Experts of a small language model: 17 layers, a shared expert of 576 neurons.
Below are experts of layer 6 (counted from 0) of a mixture-of-experts language model. Rows are named router (the router's row for the expert), up (a neuron's input weights, with its number), down (a neuron's output weights, with its number) and show model dimensions 0-255. Each number is 500 + 25 x the weight over its row's rms, rounded and kept within 0 to 999. Numbers have three digits each.
After each expert's rows: "mostly gets" lists some tokens that are sent to it at least half of the time; "raises" lists some tokens whose logits its average output raises strongly, later layers aside. This comes from a sample of Wikipedia text that the model never trained on.

# expert 1
router:530505510516491519499532455502539485497499483531536457540490523459470469498511533472516503508500496460540521531507530501478456459530499532499541547535455466487521483536521515501514465516532506485541481457464467468536465521477482527511533495505545490485475527466460496457481504491467471516472508480484506483530468503474487466532468524499470544504538495504485502520481494524460492509484497503508499502463507525526481494529498462502540486524541488537520497527531524515494536492472526502509461498506493477471501473537532487530554540548526503492487509494505475519531523465479470486499494504461525510458472491466510520535480500496522483538470458505474495515521507461535462462515490498476508507535498491541474467513536477479508481518507492511534466539456514507477484522527493
up0:506460501459480502545512535505503490524462537467466512468490486515521493487502492464514547494509475515492502456516520456477517483450525538497474513491540514496508484517474538470519526500500500511522495493500485545493491510481450513497467511485493495536490530559468520538479520497526489535525482493524517527506529539463522546458479494455463491476481534519436504492466493505471490490504484560481478506510485528395507479520535465485492562505451530505510507512532474502503506493514445509458519490525496517517488513507529489504523538528510520471537514517516491494473508483513504500507490473491528512500506517522498485466493499525506522549475551489521505537518460480498493497517526509517470474542502486525520534483519485537487500454511520482478480519475511510447515525485526
down0:489488465467482499518485512486519475517516518518499560495521537553509507523483476522480511520527474508486550522551473486500536519452520485513487506472512529542473477450487508483505513492460495444516502484508515528498509545484460519466470518505502490476496496468487438506495515502521482504520540488480453495511494477467548524491480517500438530507516516524472502518491459472465467484516503548468487501488516482509473470470483466504482526473486508513504507445491518504476456534490504512558473490491493496540481508524470513512507518541508509547544486495524482503537502511520487537497500522497524491547492492464521500475495494538510469526513498498496499484532501487568482493496507528508415453510550514494518545495504513476502499492484477490497491484448544523475536489536518
mostly gets: " He", " he", " it", " her", " who", " It"
raises: " in", " a", " and", " s", ",", " was"

# expert 13
router:546510504480479519535494450516535470532519517508523474503485477471517468512481539478522512494508550470496510542498513490474473472495524527481524475535514500495470486534539510461509454497535464511505523492466524478523515498447502516483535481476522511486475547459446527461464549518479466527495469487523492464505476484500479468533497535532513535482542508488511501526535477477476466529484536499482475468508492514529502489541523465457534489477530498518482530529485538489472505508493513502523473489471508461473536471511518491525548524536497484506502488527498511541536459457509478504463477495482513536459468495499481513531461469498499485506494524478447477488544499489510471475502515490503536470535491499502479461512534477464491485516480527524549514511478484501463531513520503
up0:499488506522486473515508504508449488521464485519489522509499477519518506512533449503481443528471486542521504508467517467526496511513506539505472454507484490510479504504495504509491485511461478495521471466468524494514526508560510512522461474540534483515501524473492484494528547521514491528498456473495530499456491500494485550519498505507492502499497503511496448468480510548507537530475497511476496477500551523456483504478519482498572481479505513454496460481482497487535510505476500509462480497507531505454493523524477480450483548476467501531495492523475470451493503475505506479543505511526550507525527496510510508509463529516511501456503539518501477477482476510513467450452501533497541531484547513476473513500444533490507543506496484456510488487511452515482468564500532
down0:479531479501482477481500486490444486527490491497519529482477495507486457521504501486498498516449491482511515521501533528531538538541517510562479489523491500496474484474479498471460524497508509455519530482511477500537496506511491546551470530513512470488527508470471513483498530488499465538539502524474545516506476476524483523455516548504485504508530486489523516451454503495488535495480501495479462521525517518540524452502505527513498491492525518517479501487496471501511515483489532498484550496454514506490534469529478511469454542493484524545450512459473487480511520513532517501523520510554478449487526511485509485520491523529491540475463523533504512542522506475469508462453531498472522487529487521514462443507490572496491507505485508493500497516508475474466444501453513
mostly gets: "-", "|", "==See", " •", "-b", "-c"
raises: " Position:", " Title", " F"

# expert 2
router:500536486495487470534512483487534465499505481487524486467512479464511460496454529503511473524527513460503520523492503510471456470497542526512541533530471469519503501520504501496512468519536463466483507508460472473506503504499509473481519458491528543501478525538481463508473537508463466473531483486502475485488516457487528474518516541482453524466519501518516504509525465531475465503494497549472516509491513503492475464524494490469543471481501473504533512518529539452495529499480488484475480466482532485492544521520533543542536497537512529539530519482505483537535497478520489461479506458539536518481468504527527511489482530513494486498472476474497491519518536479482468502555448480488510481529487483510524462465537516491542492518450468480523526502470468527471479514489481
up0:492427477487519525495484520508440494502490478519454509511476498490526500522528533511490492511544476476518493493477481511521447483520514483528500489492506476512469500525524463472523496513521455528497466524510488497508495507506465534486495531470481487519489506459489508519546502467434500510465503513452487518477523477538500496526520492478468488474482522515516481500531478474529503496528478503523485471487499496524554528480464500493445495496516508431488539513495517530494507514485500465527547450487492510538536482533539479526487505571476511511475505490518531538530508511493476500497519503513546522483517478489516563499488492528502529496514490533419480523507449503540530491517543513522511497470499530493482496518462518510485485509466538532495500497514507479467522568485485
down0:502474499495477489483487475493497489487484518498502505532507481534539502519522516495531509522518550516490458525464471567540502495517490469488460519511561501529484457530518505485519476497482529511491547519463508470511526488489495552503487512459479527486476506472504522505446499556477513516492493477540526498495511495488491508520521474511480461531505489512489531506450464498516471461535457504502506514494463528479517474512523520520539551506518511507492490479493467514483478494487519508481475508515528516491490539482474516482516519459485554517493508480514548548478516476503481523536530480496515537485481476545525510516474539474501514506524497483527513555532530480516542523498517505476476510537447510502468459502556554539449540525493499483559486486502498468524502524473472
mostly gets: "ment", "ent", "ust", "pl", "ect", "end"
raises: " in", " on", " a", "-", "as", "s:"

# expert 6
router:540510502482506510502485487467552477496491477474498467530502488457481471518471528507536522473482489457508527533519531516467463468505469534522538489538515468486484466539537527515499461491521499485523519526489523509539487498460491506515527519522537492509474546483463479475462550486448464511536499474528507488533485466477496461533517546520507533502545478467484530506530460492460494479500479473488512489514475517496516520535516492473546472479540523520477472518500541499480529508469547488515457467485506470496541487501529502529546519537515524513498503489487523534531516478502472531490483505509500485451456498497483528508470518527508492487483496472480500493533519492512454482528521496481479479540495455475480449516521497463481488530464494491529497468481459475485509526534523
up0:517490501472501516522497536489472520479478475503527531523512480483523476485481541509478513519506513518489488538463476498504512500478547532497499538515491498488539478552532480485522511521491465503467528495470533531496469522512521553489519530469493507511521471481498450514529488489560493495495520533515477495490579506480512517499504475543522504467484513463488518511486514527536445489527519467449540485489494451476489559491523525514517486485495496464502539501520454512486482517478495519508475532515497515527522517469483519516490519478512471530489514501518534525521528470483460547463530568522477508505491491471455478505475463488488458502538520464492469474508474505467497503484471492571498490463483467524507501504469488539546478512476506451519503476540485471500484479508497
down0:485446511522533504459484490504498520522486471506537525507468537450490481505518493497485514531561486494469521486489509521512501521511542507499519519498510492500468505482510541514470519480501535534523507518488471466537479479522483430482530527471494507469540528487508525516532525479495523534491519486461490492518512491505554449500525549505497481488500540467457536529474451559515468509538459519509473520460523543526494510498464511480482489486530558506497482495506486551528514499515490505517542454472488523496496532490495494462517479487545508511492492521523483524477470510506490490518508505486494504527487542470479494489510512527516503516473511503513532513474518498514476483492515519464509462478491450479507554504511498456489496464419499486487506539498469479505546451466472
mostly gets: "In", " also==", "\n", "On", "—", "==History=="
raises: "\n", "-", "The", "===", "F", "|"

# expert 7
router:521502476511480518516493490467541465495498499509518468518511482476506468538481537535551518518507507474535505519501538491458483476523499533520529498526459466460493488548483502485527466540541488493525540472484500474534500486457477533504516473482545492496478524474467536478465538514467475522474474483467483474524501495510473465543507531515484532471540539488488492533526473486460476511468509475528463512507499515495518484507504481469512499483535524536509494473532509487480517508455529518494459521503530478482502513521525533528541502535485490534539499536534494532517455486533451515469523519517528473470466474517499531494472504528494493488513496484485450493523510468484454468525473494470488499540526458480511472492537477461479488526513507485520530485455503479468514545523481
up0:507513517495510486495519506509498491494468543477483506529528436506481508533514505508476485492506499496481536452523523519485511484496533469526490513534504515482480467507535449516477532446524528488487483505517492467509447504517516484457479489490520454499532472534532500507488494490498496559458471477546473533464518515505486519531496485509506469478472493504515491525521500507512451467476498473484518528490489502491504509530463497490507481460502537462452463518505489565510495488466492485524434522506540453461495500483533513503472513480516476490513492506543514483491461480441511509446505514544531489534533493485517502541502514463535512505510474513456513445502523505521491482492467461479531488491522493504505561500556545492491520535514468478471517482531471486474474513485532
down0:518431511482475488525522534462483509544510504515513474525508480524450524492506520538526499491504470502464527533512486481531484483505553505509544522502483509518494481501500485474468534440505482518523440501523494485504512507513470534483488521441520460498532487516494490493476479509528484498522498453529474538528501530529498511512513538505490494474499474495522473525480486452542492482467439541488506487520524494493515544498513477523529521517494516532545493542537514482456500459503503501507475515516532511522477483511532495483503536492505538520534528503505486501469468488443472508462551515532452506538496444532511505520489479466501501515503465492480466474479493483514509481493520467459511497496465503527478543488543469475482481519511487519459509560507513495502503442520491
mostly gets: " football", " Best", " second", " professional", " special", " major"
raises: "s", " and", ",", " the", "-", " in"

# expert 12
router:525486471490530482518466473480537503499489496488499473515486462460486472509485534520526503527448510475535526538501535529460487481518503540506527511546465491504458493537527517485529468486527489498536478525474508472532503514478465501493541505491535533467474538478461494477451547511456464490493480483494478477500479482474518468527475540521487531496527499485489541528507462523461531491499481502463533493487469527529501495525511457508535486476537492536481502518474531522473542494470535492506464504493486454480505528489521490528541518530480520499507498492484490540538488483473472523495524504475513506454464524508491536514465462498491539508506476470475473483541539461513476482522475516484520473541473449506488464509541473471475519521503474520526501482478474492469493527540516
up0:507451496507524509516510492505484475504511513541498560521481531481465519523519463471500521469462502525503491510482451491487535528468478489482511493471533491496509504507517490492507517521514520486482485545523509547466508486520501507530540488448499495500516501477498500515484492475502486487423503471496472497493466486502542515444458495501497489544491500490510542477538527505484471497519492536448520502469496493463524524486560531523487461491512507474503481512477510539528502490458489488471483429517462494472524508453481489537484510507470494484538556469494513492496472451516526507507508500477479515500487553481521496540539486469526459496477474488468519500528504477515552524485487527487484515503476477432454519545484509510468520537501492494510470473497497447502525512529465
down0:491585492537477492501510458467494536516453488491479518506470515489513474498493540544492496487497527508561509487509510488492453510534548480490485495519502482495528512492480518511459520484510498538492492458521501492552488487496492503469475461509539491489496503522527495474507530496524508492493506548476462494512500534532491510451513458517490483500536465507480514541546499506469459500481530505543495476461472458527505488530510446496521524524506485528481491505501531475526527517509443543526448524539555507479507505502497516440498509493488495537477495472518525497502506455527505472487477506520528478527518513519500529529541541488509476517518505515482526507472464501501469474466517502531524520503496505535541504456500516482503532461499498458494461544514472532454480468467494
mostly gets: ".", "s.", ").", "es.", "ed.", "\"."
raises: "\n", " In", " The", " On", " He", " At"

# expert 14
router:534535484497541528542497480480532547518516480491484459467481507473505460501474516517515492479491528462533492530547530475479500468491472515478522473514495516492497499527476529520505468459509529463541515462473544472495532497474535492529522541457529536504470520463489522500487535484459492514504482495471469487474527499476449503511535516512472526481517490513495499525527458533479506500494458489493509485473531501536457491527512485533527501475526475524491495496504510494486533498458523483530486493527499500477516479452529490517507505510529499507512484490561492497530543499476463483467507536508508492472476459538459534500465535491472532459489541501512469456535499475504470470519479472480480537519525493489494471512527462457537476529460460462531514470495520503464513503515507
up0:468531468497480515517511502511544482532539435481499511506496515476512473491530472473540498501574448521481520508536471515504540542501473483489493457469489538492490477523545489480498527525539487499489487506520478479486501505494514538509469496486453486504511473491461494459512496458473502491523496443512512501453484523491532496473473492560459495476517535486515481470503455487524523470488503497492491480482475511511457494535476490475517477520477538489483501465511476576494485506505499513446523493517495510479514506523514510508555493496516492505473543477494447469530504496480479491481515536517482518480459507522501499488483479502515547467536479546498531547510434530508502486528518496481487533502500524478487535529520526521472475503479488533484528492518531464526509538498531
down0:488496495506518503482507520518502504475494507478516471501481507502505473496467494474510470498549505512504461464522499474519508473455464514499513539498501499477502516519490515492521444480523511508524527579476514495490555520483480498486522559526472465543461482504489494507496498492536484461491488499484491490547509503536484532499470538507529490502525496517488493479506464523503538495501488510509530495468480452511529508529541527495501502504511564470481487523510483439479470504476551547491502513478457433490453460501503539497516487496496569495490493488550545553504486541533456506516481457453527492528489498487433516510489458522530493488512524496475485499532491482473482490483493508475480509526480472465513525516480540517516512498504503496498477532494503468496544464495553
mostly gets: " with", " by", " from", " into", " on", " during"
raises: " the", " a", " an", " her", " his", " s"

# expert 10
router:540527478489465491520495461461531485515506469500492468523484500464476469497482534511530509497473545467534526536494539472470469466519492527510534526540466476487469498538527510481501460505540496496530502492467515465526506497462495516506539493496530514486473542477466497470459536500464476512485513464475492472518479505492503462539497534533487534474538506484515528538527460483465490503498540467486507509513478529528484459537498470467535486512532504538498488518521533479463524471473537510509462496490510466465522482491530505530535522539487521514525493487489480535535464472532469510485505508464508515465469512511499533522474484487506512483485488476466463501530519464501461455525475519526504483534492462484492459494533469459487518521467510506533521492462459501468494524529487
up0:494484528498513493502499489496478501478492519487514536504492485519483529510476527507502510507469469472482504484511505520474487500486471496516477491508514494521527511462494528569472495466530489465447518488498469517482552475479508473499505507462478506491501498531510485484520506563467498510506512506487510545490500495495518508517499481471434478519496500517482481495496549524546495506524496531504528520488472533480554476509483542479441492495568509488515526477459499477536522514515504508487495527502489541487522505490480483471489510516448467557489509523532502501486530494486483469528528529534442484568500511527502532491500463484478479478499478548428507438478500502524506580467473491504506523504534494490527505521509506516517490526530547444491480497547520525510488464506540
down0:473479499514506529513459534505528493469477502513483448491503533505530491484490499529487491507439480479535470460502513489493473499489537472516514500463540489505504521473499536547498519531518535468565480472463460484504500525517478456491547483460525507496518491474476497516521522515513489548481475521475493526506484518529482509503483496497574502552478493486533492512511500481518501538491513487506487493490501465489539498517517507482508553542441473538514480545476494493465498532501523511480530563533523475537497468476553544526513529524528494486523508510485483518498502505515489470506504482483487450540483513503477508472555495493482453478509530513479514541464493543498506503509505524496504513515551526516486504548497465513545533471506497504518527535528536467481489510465501
mostly gets: " Pan", " Institute", " Albums", " School", " Airport", " Hospital"
raises: "th,", "leg", "ram", "ments"

# expert 8
router:497485485506488489528477512470522527479528482513526467457484502483503483501473529531542510505472505461521472533519546478461478461503487510502527499544470505455514520532473537509479464504543507478527484494481505458511488493475468504515544477483547551510479539490478462465505527467498467491483494492501502473524535526474490482543469530504508528501520539553504486520518468545470510532488490471547516538520516521521472493522508488521540484463526479533491473526467551501472522499493528506477462508474483467468532482497523468544542495524522497506518518496501457520524513478487464526515477478490491486461469462483476515529460517484488473481472495459470467523545547494493461482531489474518519515531495463466485469519536464489503519523524484499533519506496496487496528491540487
up0:475486503529510480446533521501501497448438485495497493468492501485511503531562499515502541512468511507517492480495462481509477547459528495517502473570546490499528491475488504508490522502520530496502477499453484506493507482522502509469522510519488493510483501495470541497489498485465476560472510502484455531457509498525522512492501514492507482491486501538476500506476506492489492468557510505482532493529497499519534468486496520523471503481478461497530488509497504501540538502474489490523487471488475471498503532471533500505517531445504507515512501516475508482522512494546545472474477483509439559459493534494463452512531489525476482466474502481475497534488453522492487450483453530484493512498501504453481521514462489466448448553517493478466482516517499544524522462465533
down0:519530458487501473485502493466524487523525445458528465495543521511479503469499519487461499497449529507487491533511494482467460525523514510508568562503530484522517469490531494477511495523546507524514482475478543505497525486472520511482568569523521488518509526511501513470510474489517532497493508520495526502495468496486528510528469469491547523437495520511517527462537446502498477487514463476497467514538555537516479487536530536504476493505539470470525484516463522489485539508507516499519518491506487468472459466505454464508539457485524490466528527499463487514466487501518537507497504494489503539526527538527513497507527511476506499508521489472456529486486518528509496475540499497533512505484527534518491499507545531516489466492495493504494476476538488463524503498477494
mostly gets: " that", " where", " time", " part", " same", " because"
raises: " and", " of", ":", ",", " the", " in"

# expert 15
router:529528472491471503518487458463540488520505475491513468517474517467478473499476531486527520491471539462541523527494536478469471469520504531510530529539468476489469499537520513499504467505538485496528508486469514464530501493464496519488537507487535511483469537483466492465466543492463471514505501462484497464506486519487507462530481534536491538479539512482515529530535462486460488505487504475494499495506487531535486461533488466469547486504536505544497490522538528486471519487469542530500462497489509463470530482500531500535542521541489522508526496485485484538531486471523472509478508495469508510466468493511484535527467485489492510481502480478470466500524531466508461458526474517529509481537487464485497461472537472462493507524466530511532520480464467508474504529524471
up0:476496520483461472442461544498493475464494484470480510530514451539512504520519523484489457507519513549482492457524495532470470525502523496471499505498524527493550493498474456474523505470490473498500489492503474481473482515475498476499526540468485537511533523491498496503509462513516489496513492523467491532457499470489524503467492481521529487507483501552520529471501525487478539531501509517528442476444480490505521500500506541476518477542517496505531523515522459453512480491534525483526485525537513492491491515470501452496457504443545492509470470511470498564561472509497458510527499508497518522529500478516484510510485482491508538522484531544512498542505543493542487453479503535501541478463474512518477506517481505545505499498547525513479501482492472538459522494516485
down0:500533492482473496527513465513504486536510502522523569544494522537485515518467488480521474510483501476512522508486488510546486487502515491455518498533523514492524507581483474483493519563506534472479490512515485537524499451535479465524493539483474490509530539481514484537479456493509466510478452513507489486553501512483490513508522526527522520466492472506502478511490458513491523506542491472506464511486498514492504517490486482483520467534525475521486464509489529498497465500524441531509550476507489479510506567514506470486495493463534503484497506455497517500487512531507494491490508526511485495508517519535534525434525514500507480503432462488551521463486500504498513497503524519523535495517486476464593466490538481452514484492525496474493482502496546490492517511499529
mostly gets: " provided", " TBD", " issued", " rev", " suppl", " added"
raises: "ement", "ings,", "ivers"

# expert 9
router:535528477498471507521487461463538486514502466494496472505484500465471467486479536504530517508472541465534527539493536476472467472529505531500529537536468477495477492538529514472505465506537481490534498491466516463537509503466497525497537492484536508478464538480464484465464541493459468501495511466479483471514481505488501459534483538543488538487545497481516529536534464495463488499486514477489504489506481533530487461532510460471537490504534497533499489519534528484466520487473535511519466498483500474468525489497530517529538529537493523501534503479503476536532476468520474515482498516471505504462477500510479531522469486498496498481488505473467470512530533467498462456529475506523513482531495468484496457481536465463481523524469513505529521493468464496471504526531476
up0:465499522537488521446495506510469484520516491495521514495506505472496458569542509490488490503503471485518480501491489531557485557511483507520499515418486545505545526509521524495465495507511524497518526486482523472465491499505494478491441522505505500475464534511477522497494539534492506476521513495490511503495490488498479507511508498534479479508519498527524487539512527501515519509501496506489458502465545493486541501462459489517479477468484476468475486518478462522487474481517442511472497535499518543495467536513506523481507457470498517550520520478533516502472531522486519474515468533511446450442471519522497489492450475472499479498474498496496505496474475518431514541537501519490547477459523514520526476522442463492483489485499483465497510472513537460513499475513515
down0:491524467479487457497470522539487500511493502510494449509483513466492526550498555504465490491516445508502502509507499532558520518511516426455496489486505499516501484517493442491532489480481460519499497500509466488540532525519488485506496552508480538531501484503518513472519505514545475516506491494480520457504508546473491476464501505533534501473507508467482476513477504534509493511507524500529472489501512440480457486462478456430486512517527496475495524472476513478483524505519494538510503474528481494494530498461534503458515506446467525489460491507489519502515498520473450502498456478470522539483512512493500484537500468489483478506519483478430514498504536497494564496505479510494485483529552506540509498493485500471484540505536518547532531494493539511480468487540519
mostly gets: " Tr", " Labour", " Welsh", " railway", " Independent", " developed"
raises: "une", "onna", "iment", "ı", "head", "irt"